Below are experts of layer 3 (counted from 0) of a mixture-of-experts language model. Rows are named router (the router's row for the expert), gate (a neuron's input weights, with its number), up (a neuron's input weights, with its number) and show model dimensions 0-127. Each number is 500 + 40 x the weight over its row's rms, rounded and kept within 0 to 999. Numbers have three digits each.
After each expert's rows: a language model's description of what the expert responds to. This comes from a sample of Wikipedia text that the model never trained on.

# expert 23
router:492496538528509496510500476488514518565476489470468453475492498569556513513561446507524565488531470450537495537432502548485510509515512547512485504473496542550428515533448515494477529472557486475514439427543498424452482460507513551438512610558527459517463495576496527478537487549543552564559521540499475459548437438572505493470467555469498519547499473476452457501509506448451428479459
gate0:530558465511477460538461506559442510546478504545564540468471567470452457437505491461554520522615597450519580460473557478461613463491579593479521537501572467497568456540509497531520467481478528542473517459502424527523506492470477485541480527479469499478458528501514543488464485470508446548506520396528517411535436546503457488539531542483505424552494470430497480503465464451468545504506
up0:453551541522501496504493484505563408470547558398469511516515484539531508580487531519480541516590508468442506506532484482467517523474484518449547471483494476500474517492439512508436567442493443479537519406533542550431505536568541533466495532525414474445444487518488478484425516521570505511530489464528523437484503524425492598515605528484559444502553520521489488516480549436512505504462
gate1:527471412531477497470452501511509502467541499512513528553471485529542501472509418534514585514506463421499424455557524493465498459515525510543527523424517511432486443498487545479542555618506522449470515538495547485469549499470544522572591519496519534486393530466508399492457502463446488487553507405464531539608460555494521519461515471483523565517512540463465538519497568452505531506462
up1:558552587429543503514537557480507513489521403494490553540424453501486474465556501492474558534482449510532494552479570515499496533496517526493498501482458458549538583493526444537469575449518475410560465468482495531536493424481466507552422559505513510475469492525472489513544492478539504412553504507443532516566543510480508461545477524503516510493504552519480435508514427535441585516507
gate2:583465457519509509415478470457562571472515541516502484516444464460479562466527601457471471490541473511501452501490462441486472436576544469434498470516506508534451540487343455504520471468559525427459499489480525548521484594521492507480488516496501535536466507546521481442510526492573537470497567476494490535483458462529472486515538477489464476493519504497497460403547503483555572536488
up2:462460541560501484459544459551501504501527474466540539487483434509508485509552497535560541559491513448518518484482437551509597398487463517532533457477562521555480426571467532531486531487470479555496476536433611549532525521493457526532524522524490623547461556524570540431475525490561572537484434476403523530427507430515451448477508511515530531516531495471475470471525591508436458544548
gate3:498526457574499481483521491531506425528477480487478403533573455511469514556481499504471538471480424526512499394495593458424568524525528468534578498497498526467426544522476500503528489429484527506486471483425483509512545538463531493542505518520510552524459477517489505430547480505486462425496575536510470460467517546472505459524494475506561547516516442521468458459447458512511531482505
up3:537511536468541545509480511549520493492509465506494502449561511489456558496489512521494508591477542474532517481496478532459484525510479565452545475448405511516484484518509494491534500453565446614532523481482454524482467504539523508464508517512472543506581485571582499497509462503548535429512436401455516478539616436465536496497311514496476467488453525497548464562542488500496523519522
gate4:486511523515523544502510542451468455481565454462543479482504533487440460549516483459473536428563435495502528519510535494465514595432551561469498550473478573543456524406541497574500452513539501523448485459433509542499490478464483577552529467460466509498513493484574515610478502528529546520591439477508510540472572479509517501532527524422501452451494529476389429456511534543525427480498
up4:507539549560464518489509454566455464472475500453500480473522485559620543508483507474516474566532450488523528438503490510484527519452516477552525536509476473493524489493560462449534479464523461531567458474482519476537510505469502495473452436502599447495462599404559458530570517544483548449496531546459483483535471524570550492495492422552437511503446436426556514502518479579439537439497
gate5:481489501578520456455476550555464482490467503545489567504524516500500500471482479450429533490536522481578495449537465469517514402529503468505539495565544473507492502533428506520489561457591502504504510466513502526509494485510460511555439470441468477469491508610532520456500461407543528535502488413455477465478424441484437548478462476509543457447479477427389493454477487456507512586489
up5:509508416521474440492472470494598489560501486511474519446521559473474540520426516584476498489429541459482439482476435463457473494511447530448517409471493536426562484476523510480493492507615528500534504500550538510490443540528529449518510475476489517460515540525597513524469514526432516497396558498433541546529604490462504460458431562486507526518499514490524521485590531493579533494552
What it handles: Of and table pipes. The preposition of after nouns like role, list and Sultan, plus pipe separators in sports and results tables, and some for and at.

# expert 18
router:495447527541454471507483551509511514504488520446494460508483477543558559471526453543449518492545486475517574555428503535459474501514442522495421524536493505498417516472459547489445480469521465455572475409477520460472525456512537543485521515581563502518471504549479543468520502477536529518550463580484526457614460435506581574493414479483558531539489508529467536605513532481525429508496
gate0:575445472465549492512510495450521507517474393414497509455425496459535485491530507427481505479463433486433533530491434504418505546491440458492573517506480558469444501494471545516496516448454520522465408514528420426480500504493541520495528529509486531515467443497446563524571505510550483574523461512446574437561516502513582532499446451475494474570503513454453564508509509437498501527488
up0:456560493504385490544564480548470475481465460543458443481489586515516495515526455539520495527449511527550513484501427595476463460473469548457450517465478521493439567475494490442579515471434469501566489484512489448505515508450481536546529545485472522477500487482491468627483523550549468501496542491536560562468535528417414434544498435545480515538497435571481473528519461471461510525492
gate1:509543533556506586471524523470466466510584546517436474501495524534466514564504488483568488481514469451513546474465531484482458546528564554483537477505488503480511490477417508460521531447529477519479439489508459465393474490520536448440554512483484525561521450548460523515427529537608489536567528511494522461478561537483522540514540572459515428512557500501421644488479531432415476469454
up1:428456472455508562516554518552451466425500521582483572483471537496502455530543545501539399469542485492511540513485506472512509397442507489501503504514468497485583499519449560475478522470506504520487464582482393520458504467495531527487484484559475497512546459521494540554428504453509465498471572472532518490462571521551492557403476616489507522504467426476564533501491503509473511509450
gate2:459485513518508445547416438517520521540520513502477523454435553504507475492448462536492464462511515479457474508529552497465522433459526462492506555461511472494461478433544480421519495504506432512505472565470525407498505511502489506491494456519450522477492479500558513414451553544524495514511541403494467431494422444494499497533483400521527534402482513501519516500451532522465463445523
up2:557581468438418591474483503445477483421424462446525476447497525521477558485512519458519522496475561471534527480516454473538503473517506502598485520554471496473483575495496417504458558460473517465555458468510479576415460450544551516482556457584470531541456481427479530493514460553506504499528519454491603478560497541522470478558482501471452475568482549510478525508394599515517547520539
gate3:537411542448538539508452513528504534524450472455462518472416462536493498501584505450538509496430517519512474523532479518453513513526499426493490520528478524566605442512449532482449490568478448479518477516524496540457458546499538492482516529425435621481421457497548488536503547448480516479524554510505464517547583486536577468494499533491475496483540494467498524479547469461575495481421
up3:541514571506480522556437477525485488431493493483556498452441505437501517472608494492530541479465477515481474465476505525457504543489518541487555525461478493458522478513577491496521407515466476563522509571480518459378479451457516457498578484566527426535570483408561503514528547447539553498494428599534538506453580481444538482452460475550489449493482441518507525510523418499483500626498
gate4:499546520467468480512471505433540515515509514506592395498510445511446436522527608513550470476516522450483563564505505500522440488512479533536442477501491551585559485540424528513451469516484584454465500481434477406539450491524502478577559560513512526537532487541475491492487489567560543552498499484535431481523473526532495476575583434511486562491557608535486480509457552438489446515489
up4:480464557396533457580478515496500497465513496510495526473459489466453473496541480503541521497449491580513460563522492446466479448449493479443505559542436543547524521566602452511414543441456513488443520448504457570504537496532468510470492468529482540538502541481461417515514512464451526521490436541508479512491515535522522514514506549498502531569546528509495469478497541418492535480490
gate5:520441544575459549462521509493483452469436526563547452548556442468535502469547483475489566471498527510519522495470475492522486447526435534487488457477555513511526526504544579502517525459534485559528504519453541466497417553472551568524524515515522535454491517525516494510495507443476510460529535508510475503427524533429474497535530495507435458488560516563472483472510463537497521500400
up5:470513494467460511548514542461508492534517492483572507459512577523541482508464507440506444530498480573487466533529492558473509505517467470537533494497504440527505507527498533508505575531526485413459530488549499505548526551532448481465469508481522472490473466476498472497456543525497451543535537519477441417551493524505572513470497526481509550505451531564463500487508461533548527524623
What it handles: For, won, against. The preposition for after won and similar verbs, plus against, Best, election, end and mid-word pieces like st, inc, ext.

# expert 28
router:489483483518513457490520491465519527505519512463444448498495487531541538527591453505506515467512447513517509541409412556495462487520530507575500522515530519517466545479411476484518475465473476510498427475548460445473513468507512511501579547538569451486436452506467455435502482538549509518572478576519467513528492506576546568462483522434538539540544450470433486512479438486504425467490
gate0:470536516429432520493525575472504457469525464488522470465521531511418413447588500455479524467451433517498508478496482458574417528525424460491483505506462466533547593453515504474535547550463447461524518539488467514494494487540471470488541511522601542459539544510507518516484473525503458513499448499497497450491428508518471502562489523561474512483454513511548491492517503475560477499518
up0:506498545512553500433468568541489499452459586543430494494504458520488530475508511434469470513530488490520475544512424507464558481540496477466521565492481493384565479541493559483503521470434479504459477445467457500538519416562548424564525517462556584481501515579456480486477456433522529557479512514498494527519544459497481504476522507507462510468484503464496442526579532509534465513416
gate1:484566546555510521540472468473514492507452448515523485523489427471456458499528435476396517564504465452535571483505553579493533488459492459519407513512532535480464527503540527467556445499529511507518492518506440557526500522553439435583522563515423493533484435545529518493521505542511468443579535496513409440474501511469522522527539530453438536525524514503504500504429502447485451532459
up1:432511480493491484461492467558484526514486544509518527509549495496535442440499471535504498473527606524405500498493462497554469526519456513617495511499536378548454553529483538546480507557477562482537546531482562406521451509481523547571488483476560574473531540481471507541565520448504531586518501543527455466538503463466547477521520499532490471534499454497529509462495555509463423401438
gate2:489492448476575519524491484502486425524519430524482557479522469503547472471533456501496476461525427463481578511545478481562482574463547527455452538510470567519485501529478546482528529491501532521444459488505430516555518558548523476486545601473406528607483473479577465574546478417454477490480555505572503590502479497525528510497481535480522496502514480514557411508477515464571497438578
up2:473481477481401448473491525508412466493507455532571476534462525541496539496579528487524456503521513496491477484489570430525493490445494470487453542463460460560462435470537525542439491462562510513543523519463480537545516446476534412471516540454411492501497536455502423506552522509518475452480495466473517471450449511443478471457588563547426574467486532543497464492457551442551442492568
gate3:467527520495504454522535531481492543485443485554434557540471510528498528518489450560453487546593473534572472532476497560482464495469560454457489595479522565485487502451539456511515497524564445531503484515478496545532494405516448489431510525535493479530468486490509504436496500467449500498587532450478478537500493538500507451395551479510485509462496483565574505475524525537478481440482
up3:505511507524490517561505498511577474508513497460484498556484465502507533413448511456425512533522508574501479501570459519513447513435503537487498533596494536568518379535528478471529521480480523511508549453520476506539559526454438444452562487510598526497448529477533540432483463468439460444490465490454496442500466531559492555596436463561543552532487484483545522529467452565563541458468
gate4:544529563514534446489507478576491514487502534437451499481441555454487464486442477525498495521559463486493476514538497499500509549475550563567497513519518518534520513495561467469513523503503511431478470453435479454523488486479538545452539474573440426476402482467469501503507522526522461464535518564487474490457529480467427531535421472546544536477529414508488523407530499438593443476528
up4:455497407512511560460435486541542464472539479548460385564508449534490505428547567562487487530542464555435514534519423503539528430532536471496494436453509480516433446494493412457476502508539515436468606524500504523566500480497554505506530457508505513498446465459490463536509523545480487488499543525495496485452479514478469461540486503512567404469485455454494519493536488553482487446476
gate5:508503464457455513521381485477511490486428504553492547507548571484530519544506438419569463495517449478556480551488536528467438484474520482506439546480524545474431527553474482478524465463519551524501546557512512495522470486565558435459518500554465512561557510515507445511451510448524494548509529517523540359545465448449502420562510512503527523595542504523480535475415492556504437449510
up5:542501510471465484546581549461458447458530558508535559499497542511470432497470570557485479518484452501492463481548567558528481587459566468603564521431489488516551513510520558483483525489403568474544473469502522529507498429468471492518497509508515516452511472564404560568478533557498498564447498501490448510523492458517555447529515510495476495438453446536480518526474597471499482488517
What it handles: Initial ch, h, r pieces. Word-initial consonant pieces like ch, H, R, J, Sh, Th, as in chrome, chocolatier, Ghulam, often after hyphens or quotes.

# expert 55
router:496472520545506456599498544483511509552538528487438462468460443528504536474526451485499552506523483524503515542436472495450500494538514577516444559543523537606454549440477607479488526490527476481494499420538468504474527473503544505461555502482549432520484501498517535467518465504510560530513532563536449467547431461542487561454425507475516558487557486496479510546489472488439460470423
gate0:478521532609490462515548515545570466565478556501487519514519482471515536559495467462516508495510572489497517493404510544450532495532473476512467497536514463527507490455537509523480508505512525564488409453508509493464506563501484516516478532534411500509552564603498495508460431458525471551475519557428473460480459439399557525455526476493572548503524661545499503508499516586464523569530
up0:572471453559460511412477555450498529514497554521499507450545475526526502490488541548488547491525511462445523466507482455539456514541541550435474457459547492560513514525469438429515448443445486569591459475519520454462501452419549535503476511506494517402521471491537454511522471500471530508475476481482534463538501464526483537579473487511506488483543490498486510560437459569459514462592
gate1:512487415514424470482525474562533576457512467487490428515549498518561476450578521489519447515503552508450492486463508491492531459486468525502480549493481433429443504560457544532598518542501507482526555494509482454476534533491527414556421518533586472546525511522528537518509540448479496494487504545482505546534468562429442537454490500491565532503453484515446566484506482488508540506494
up1:469524517465531522471502438516478468449473514528521466469539520596509479463468497466457584498472512507523522519490483467522578517575489474532532523572557556515511550494483594479546516487446479504463466499475549548490521515438505421515563516484495470576464448509433587506418534522505510497490504420520417552511485534506518456470523503430530395471536531503537502439566512498473488479508
gate2:542499512473602511486471527469446527499478496510398432543528521477538560450488499462484572523603493547466515495522395516450547474616497514529529506458542498521455434511452496563449526539552528473468481473453550514520540541453473504521536495461499530524599492523487523522518550431471483466502472462475488511508560549511558604468538485462515569434501487450503473491523564514570473491480
up2:524496507512454486526521400537514540524474530501500504520506530477523412495562567516480507436518465522512506488451439560451527420543505480487484499502515477520514422473492509499533492464509528483439555505532490505494537507486580497538511485497533435478527485517497475495451483567497507518507475549531476535502576551489508473403513454567464486536568481432482566481446443454556499530400
gate3:487518496477507469545514486452381500545520513529532404518465493601527488490462540504429509520503535462534501475533473508530523449569470508509599512553473559592574528466462512465539471572492468445465501462464548556435472508550526520456438493482591514440522469544452525455557495462469452425489571485523441527488478431471443503488591532503542515450499493529586518489510519506451469539517
up3:502540526483484470538485485519578459460490437470484464540528479501531453499496466478542452465489513520435453446501502526532467507526551433400541546495449453491458515466535532514539499460452503474482480466484442571520468519600446504542473504502531582522445515470566537513443490477446479431557523470536484540458486499444535496480514475481478465469516502483506464515454511493530487482547
gate4:490455526566483429482548544478525553380486446484491530508480451508411501501479492467548587463509523507411492458498488523571524549497488548534513557515515497546481408525482511527502482509426549471466445446550508524458497465412568517501517471545445470513483512525516497521549479518616514509489521479433498481471482557554601497448412549499473493519489478449474575517523578521449453454511
up4:507512446525439503487461362436394450520565543512541564527555457492436508481495519486515475501450480579469513516517538507524450520506472474494428554480489520546506496436468417470550500458545494478500518483547429481493518500519470492501522550468518493420413486469496484491455525490502495487430495503500528466547452454456500515586574404575511512435526509439438515530501468427440511520499
gate5:523507493516444427415460494490511527506496539472514594473529496539450542400496492496486500507498482531503466477558555490473472460470598533536507479476545515459511556568525464514513447547548504542499512551493548554478454482507501527504445476452516499513485480605512525476448517545541517543575464549505485528472492446518456519494546553583476558517473483491510591462503530499490461480443
up5:480517514485569431496563466523517473455521453486469468469473524494527534470504473498483475516495473540515529585454443474478487562516537473482480507525575525465490522507580481531479528446515465514463387508469432478495533476454488500500490501509432461536492519506503581500560540527499528469460511459539398505559466451530528466490428547494518493466487575549522468584486504505550551516476
What it handles: Topic adjectives and nouns. Adjectives and nouns naming a field or domain, often after the, such as mental health, music, public, political, football; also suffix pieces ic and ism.

# expert 22
router:470508520574529528494446477463524526460415498422440454508442443512515582505560428527452553447488488481497532505471468515468478478493517500519497499487503526499443510495507472514442485448529476450529455494482529500468507469552534600474503521518571430468493457541511451485513471530590517495612488529522466485540514499506508560476462519496526540506485520461453478527511461496496495473425
gate0:509485503513507494485471437459498465519447444571495540464529564502519480513421487472457468504432435433507511541530539513469415390421561510515519477481484512438499602441538464493551506482456531453533542556518464525567458464437501533444542518453504517515482477493482468500480476414539513497479456461447526474530433479497498518494530568512430390487523486485454516496570539512511596464543
up0:548452460443412600513532547482483499510507491495603482531533452499463466481474482514524505540461445470542522427517526564493453491478533505479525488541484471506461519524563457466587497500535489528560515521567506478493544488477567505549514471382469521498560547591537555524503475499501482538504483481467498492525510455439539454445527570503482489476522512473488497497591517564522517524442
gate1:559465481427433554517502480455523521505487526515457470504488412516558493478579572517441438489461501448492587511497509457446515471486459481465502563495496482509536452513478498465503536463536481441530473442425508478489520487476472520497455542496486512443503501569573537531553466567496442587491540544473579479454480546488438481555554524511516481551483428464451534502467551473514511468461
up1:452549493509455504557531472486487448548531535469526514456532490487541387573499459446565516483489477499512485503536532510491499470481493467521489482486477488500531517492473505504526447485506472531577518536459490446545634420482507500506441538455486503495501498472561508507557520540483507523447553468538619578485471499582473507540531520537537483482515494464498483511505452482509505518579
gate2:486573474439465518533570514483566563523484520442498457416498504497565611511489489539477494506494572508536545482467495496501465505424493511539493441455474525552439499505530451505513516491509457537480565506466542574411491500493464452553526563569505383414510498542489532539515434457511532515496432522441453543563448487515505499519535502518536459471462454489547551517454451570476487524475
up2:492581470553554479459531492512448478482511494453505438463524562514599505472407542521534563508499451538538537486475484474516510491490483566467570515501467539527505507513463472508491520384455508468445540433534594565534437484397388539422490521475447467511489457496542456518455462483502491453554495526465575489538495543541462541492501526474516436472462505497523404450427522427491540497529
gate3:515468455496479527515470436509530545484553514496457512507488464546429472507478513518518476539479522465466548508489521553498472422478457549504532488511548497512494539541485501511498549519457490432545505426446505519502501544467440480504496511512534476545496576524476507501476548530509518535411502597509423483476527476393423482520483538522443546479498467463486497517494577420447523479520
up3:464535514479429432477483516424507497496485537544490556502511432554441505549476522498489538471528559524466606542541491486486452525469490490452585487545508496449550530460525503529504431505569544464464464477461531499512494541504575407502482480553573535499474447521471474572429589513532494454541483589570537548458465543540519465525469467504494477526499491541566432561555500449477508512504
gate4:491511426571430425462478445533496507554519505509518504469581519507476523546505482491488507540471535537483529484486526559516488518486561416497470450473482567467495462461493518480464537507494552528537482515503534567465495422469463416482490525519473548513566508512541540506483466508483552545469471557488512493472509446563482536515443513486571455545491521469547477574510541444496529484439
up4:571509451552495476548461557503461474557492495482551500491497438509437484511504530491521514538481465514495458487507445487512524513517467522497513509477536492495557478433487560500506480497449501463478485538549542430566391504533485551473506437499426483504463487551581495409462558458468439522495506460581494439492503483565554512485453531489500524484472494422490449507513552496468474584507
gate5:481537494475527520593532497461551580408420496463493489463472475492462484502524488499477491493534509556475501527519416501540477505517546483501505563530536476533452463449513464425466469506541526478499535489504485589505509516475491475526476404492544450489414507453560507505511540536474532493524504525542477494474500482439466462410476467574464467536575434444419492511460464505562498568457
up5:514510473524496496492495569500518532508474527558539442501456509391448513425588457474473557517464452495521514588488475432524512504479556460493494468448447561517470500548468544460462466518485536529561497522542440488531496429438474495421498522426446583523495489495540511483501484499447486513484583479498501505516431490545518542475538445559516464504494507496537518536541506493567567502599
What it handles: Month names in dates. Month names before a year or after on/in, like 15 September 2012 and June 26, plus inner pieces of foreign names (Sac-r-amento).

# expert 46
router:463486452508506490510517541444469580509473549438459481511460414574564587517531446519412548443584481526533538589483487535465461534519508561517475529525527576540416525470428549448491520490539465451558466497533470493470531470484521536461553504571533459514424469582468520477503422520580505544513487582542448457527455494492493545474513548514537556532489497492420470511510504517509486466501
gate0:521429469454555461505565472392571457508552550553512476558491501501497471472467469450503451535528530480520544497503558482482552518484473429561550504547480405505457486552523449537551455483444466472415518471498506530505409486438528532464514505434545528486580492430491520434501531524465544496535520509491521536450567533461538520525433437505465518494491478548499562455574536409484429517457
up0:549485519398437460479515444514536514502495473427487494508497506520552499515469504487527466551518592466512556503467544518540541485534480471389514589501498503510427449470523493533400576456478485493526497483452541526514557477505569533481487481487441547572418564548395559463545554520471480511461524522542486488507501525457548553520583475425512488490505465559570512542503474509521522520507
gate1:531530545533491507426509410527502428478593452539488450557560516461435440499436478528500512570452520500541519412574520460527480532464520499470397529473523448517493534558443472524503440507571541465548550500459502514548508473504380549482494545460488505460525547566423437560498505493501471531538490514437544548473539554492473571525477498500457491476476491469495506483503586491518510546519
up1:514487492490532472544546521440513462445499468523565475516466531490470448461592576499478440510462473470466488490533513525472504465520515566410422489526536436448413466504482434549434513441508559453496512621517483531454488499479509464498555515434489412523548506505446512531481537538514477482526493501519496519554496446473513494476472549524540462561498452490477516452524524517471485482548
gate2:449508490556535501521522495476478510479435516551531464461526458464398503460445549484462511521461484507503525474516536504511526496532513425465542482534453481569432509510424438478536494431469510451471462495491472543462519524485509557435511483465478532476497484598422514471557513602476450512557474516507584513467481475515471464499492483496510481505540509495434547478537577503490472540494
up2:455477519578581438516440457536523451480485483536506490525573515451486465426460523544472542512501517530451441454490468498458520437515461438501484576475462464442480451480524464504538514482584440502509468540480514525445550483485513565501521523473546459562480446484498511539455490522471519441476526516539522546536540501568509472480573478550526591559514549479507563544515529483505505450487
gate3:530546538472472485467487475413536579473475512444533485511513470496540522512528542453547513447554481465427536480489470459593462447530460536466532510490536530453492471557489475504536493498448465369494501561533490453486472484431493538454493504522552477567499509483424562504520502482511476510458475539591466513509499543441444513474570559511480463572493483543528566481523431443462554516504
up3:538525437590500516456459486447552510454504441447506434565550443444550523459510462550508517463457496539524515479479445437512478506484470453501511486470474521473613527495516450441500547410504546510526523485511480530418505526526596605500526473450516509442599507461529528480483481630527559500438454515468562468505509502502479604539443464500429532524481520510485515502502522535496553525454
gate4:496488442483482515499491478439551462512519495522577524458518507488458567471505452489449478521432468452500529538524550491471477473564538523478453466466420555449495522493443546442444488461521480470448455452566516520522475521495512496517524530480358490454451486467545484472550555594583490485555542481486531460440496451504470486500504490508494549510503474523464529515511559558518451558480
up4:432469516509444572500505511486518446513546470505478493569437463558480455451485435478476519435422470529433578484496490492573444533498433503583579538511500420506442427536465504507507531476527547542524506440497518539539538445504503442497485468466516497525517538534497489537510501443491508449494463502514486492516541507484525561480423484539468419547536513471511553479506404460462552445400
gate5:507505531460510419542534557556490507531523534518552456536525468440467407486564480457510497534420514483532495503519532464538507504528573508477490519440550497441509514517566472510464492494423458526469485519502543484503519502494468546485449477470509528470535533534587496561528513525449531555523463466538505541429479527464518503524431435539534561474452521477569508534512464504530473469471
up5:507576554469506480494531518403431497487461504424493486509474488496589462456517476488441501521413541444492486493486494456488477497499461504502465484498504526521485564466516469552554524469476457474503535488455491527540485458537503462439544440506500456491528435535585522540430500512468539544575456481510510514528503497512562486451585526478539479525488484488529481464495415562503537551468
What it handles: Commas and small digits. Commas in numbers, dates and place lists (16,010; December 22, 1956; Springdale, AR) and single-digit numbers in tables and scores.

# expert 0
router:461496507512531479537499521516511548513482547431403442472433441574549547512584476549444558489537494521492516523505463506429487502483463549501450502504477501482390553545390558481479556490559487478574496490526488452452525482465518551465537514565502460545427516541464493435503491509538552530539492555526458480552458467517516528482487576519567506571500478460460457535440452509468476477494
gate0:527528471505490497543515506541510538505508556511467474509496436552465484507514485487441545532488447515452468496505464487548506549556510512543466523579441471538557511455488455503479511464455470516517481509441508592505489504492458486507575430485517499537532464503573485555617530515467519553555487456541464541525479459521477503512491478528424558455484487526490486491541442522487454538469
up0:465523513469519475425504496474504477634537553516432459541461481516512463476497485514512491531502493583470540456515498455531456513483587500507485534527480524409519513583480456572551464509502520572426491460471556535506454615464597526592537577492426547560517508541489479478513529519511448584470517534500490470485505528538539462565422548552431467532489464499528503479519450530563472502489
gate1:479583425486502522490516477493536517493507542461544454506438365456491479481555501551509502508514476504422466547477506486485449495523503503549503466535515556417443495533474439497558491467534519501527469467549549501478531453490463519502493516537605541506473576518508472498500439488499513420486515482560534498534477446514544470543439478537460476596529408510482548475500429521500470483565
up1:496441469492541504534492509486520505459423466472481503445463533584492519390510508546490524503418576502485490472571623533458435386521518513470477464544504514473532506503475489514529540563529547492536467495505507500521538531556487518517463492479415464483419510504529510523488502539476487507500493597528588385504549482455567500529537511537511442496551497477512466474506460583477481482507
gate2:442458531484526489505499555467487484444542411504505497563515488493541534467545494527476464463540441577507475551516508439527423502510485530482454517483530554513546441489480542483498464443495552519540557532514472562462553462573450444540484492487494497510488449437446548505486497457525515408484519579498470513545497519545479551484545465487507429527500519464425512481499457520475489564542
up2:553523508447549498548507493474480503429480507448498477556557505379457498569486539555405502553527518566524537577492476515514475526484526455499501451477567481501464493520520494505488499438487483497493601434520537523579495525447529514493527472491446511487536518444443474482429439456496459423516550453571525476533494480549471605564556472499508504460505508477489539495478512568514511519529
gate3:494520512557512542493503517527512570511489483464492580484534529524550531508422609419473378460576478530583492515428436508563502505451523473481530460484433537467509460501514492559523571540533473352469490437471512463515518493558486547507490573478540461477462498485502539467484498476613505461465498492527440535468544538526524451591500453505484458461556524481529565524554579414485502462457
up3:546503476455500497476472492464520549457517543493470556530472448499444521564529533573493514493416407440473570418531462528461522536565443476515538469445477535459499536538495454517523448504489471498539506450474437539531468417526479498480475509538523547497537484493494462457547516554497470469497518484497485527492425459522539512472515555515515502491444550469502528478547488461476509455493
gate4:473464495455466468561491466478487523440491486469556503517462511539461547509457504502487541493464543477529540452516535474525553466541460496553500465427510491486514455487496537450511485565427483443473474594465498483507509403485563436546546455591603473509483483479502513517525520456519526487503476515542540505456533503481503467510562486503527512490454426459511526514458480506507540573458
up4:541498515483492517464537551538527579431496501509405439496412493471466448498511481509580424530475500538464499459550574550502571513529473516486436559496469484539500478467437550521456419470516530465474565471489504533448505522509517481497483421449534445470603545477498478480471464505576462513521492562445452431470523493505511555494585532520471498547608486581544524514434545489449495525456
gate5:529538524428497475558477533535501473534518468487466495404467441524516513588448447500469484534493507460513493475458522459531458442504415516516475518478479521443451475546472455464521494493497465518559495554486532465514471510454454480495474414476535498460583479474455591487484481473512504543541447457595545544463474555464515498510529450489505601544479487418537542519438466580454486477526
up5:492546523473476516486403410533541489462469440485544502522519462426516394596463530504514533468522512517531433539468471480436524522442510537532534546468513479542574466553501472503546522520594457470460525493510527464504505526464525546406468470465525542495496500479481505556463479477520524534451487528457517457516453480502460510545498496533517453485479438597494479518470547517472495492449
What it handles: Commas after noun phrases. Commas and closing punctuation after a noun phrase, plus common nouns like series, album, role, system after the or a.

# expert 52
router:476491484530516461575487479518518489510490508447454444522504473553545570489584444545488559476544486489506529568435490512468502521498531510515485560504487538520436500489466529442449477464555462459513454470512500467428497479518542546421557596578514499502406481516510523504535503526509578520552472565496475448551429484553459519537461542510540520516487445454399507542486528469468462484487
gate0:526493464502552534485525493476465501492526500525462554463557463575477554473543516460524520461524427463524527526480540406498476491522479533506579481499409521603477530528519474502470498507603507523372467475527529485537501555547532542471509506476469500536526545499514492511492547511501489526514531532489412509477472514537467500496494586561475546514488500494468497552508532516408603534485
up0:540455492563496461536507528538438506587455507454491523474514471488408530435491484534496519546458398514443453512547602427517548490479497498514545576488515518497508446535487468479471498543519520434441468555529516411485454530530455538494441509577556449448586464475529507355475507519464478484465518489540490445483461586549531473502543474456496499488547499413476566564521552495506512512525
gate1:479472530428522467473502428511482513445537524505513513392457485565452528541505472534530548463508496560552494471493410496604552462478507462503482480495502518470492525482464518537535468534556478527492480504577436557463459548479470461518458530503436577493390463553572558494467511565520481532468517479512486415452488526590489475572511513445485475414544569494490529446403519473490511501560
up1:542498440496509504483465484394540542445437439495496469422479447508518474529497472540518445494573492499499533559535547526488399532472501527552545505483477592554449455518471481458447532504526534432554531523480440530538507521497476487546488548524531516482517437544564538482514543442462480377480518496478484425552515509494527522537522594439518438456513527489557471554474489514522515551524
gate2:503465561469535503464530589502493507505572395505509448500526487542457484536587481577454541464463522511493517480485449473517481485457419455537546526463468610586537490543500448547483460529515481523501503475502490418530485525493447514471504575524468529499473444542434528539491500493526509499496419548471472468507449507463505488541481512523468515553515540524465504586555469508502472461498
up2:471487410454445484490491506597479566475441575480508459503462510521514475485551491473509477549522490488491506488464531420492538431383529483524527500534468502468532569541501527469435527577462540561497483456547495528481516520529470522516467562520450573555460518489465483542495535498448575487421553486532532519472487556479463501473532565535509459502488493383527457511596422501494549475508
gate3:473373426437485489538493506475530520532444516438463526529524480465496488494480441444456546498515484547481541538526472496563482476456467564453474501531527544487496602540502511483439517485539431507471427492555505486478459531479471474469465501519493533477536506543545487546466445550532555512413457499457558495505438502451543492552465525471479507521539554475524509531531521481587471467476
up3:489495545479464461503508544486449552492481528489533447519526470534499515465495488496536523476528525455495446544506546582504531544491489544451511574481536540442525487575505457441506508501488457549494536511516516437494509456492396458451479548497474406556487434479504418528546532503475516491510582421437570497521375482533478555484519469479516562558494445463491501537542497505518523560481
gate4:442518434509553515517523470512526480503477443517496541435491467474449531505462462535483522507510527483568533519487528513491499503556552515579498533418516606480480493527552481469490618454532462428495516423443468497506536492560453474480516487478475524462527495531449533503436422498502434471476459562592454441448643498459562500480467486493505536579537491533469543488498529493484517507504
up4:509559541544517505513535510429547573536454537488531575534448502545496530492578524513464474518490577531426509447432413487475529447479509533542489499542459528536457529533452494511510460549512537510438476545508515485538474545504422487494492501475493499533494502514514448517506583514517512494468476471487540471448466500495503446455496500556484502532479547508463513518497433543521490512490
gate5:561530507474548420506497401444476495532543552525518461477601513516469571541519535504560508433520552470464536482527416574520474555486500505450458522460480539470553555454438475470455467541463488506462462494462482456506515577498521446527512601521461500458523459577525573505501588480527532500572439557508556511542529512503469531516467484473530485437513514497542561516497513484502495463508
up5:502454514501508495552487512475494583491511527443470485479546433474519541611519457450461548463591623443525423448489508474497479423472514478455558491490536473482438532564496491501490504477485573489521537470481520480375521540503534448498522513503531486511461510535461475457473515497481486509512481546482577425464447477493507479542471539514475488518458508491465532525481540538482432453570
What it handles: Of and group nouns. The word of after species/part/number, and collective nouns like families, people, population, members, area, often in census statistics.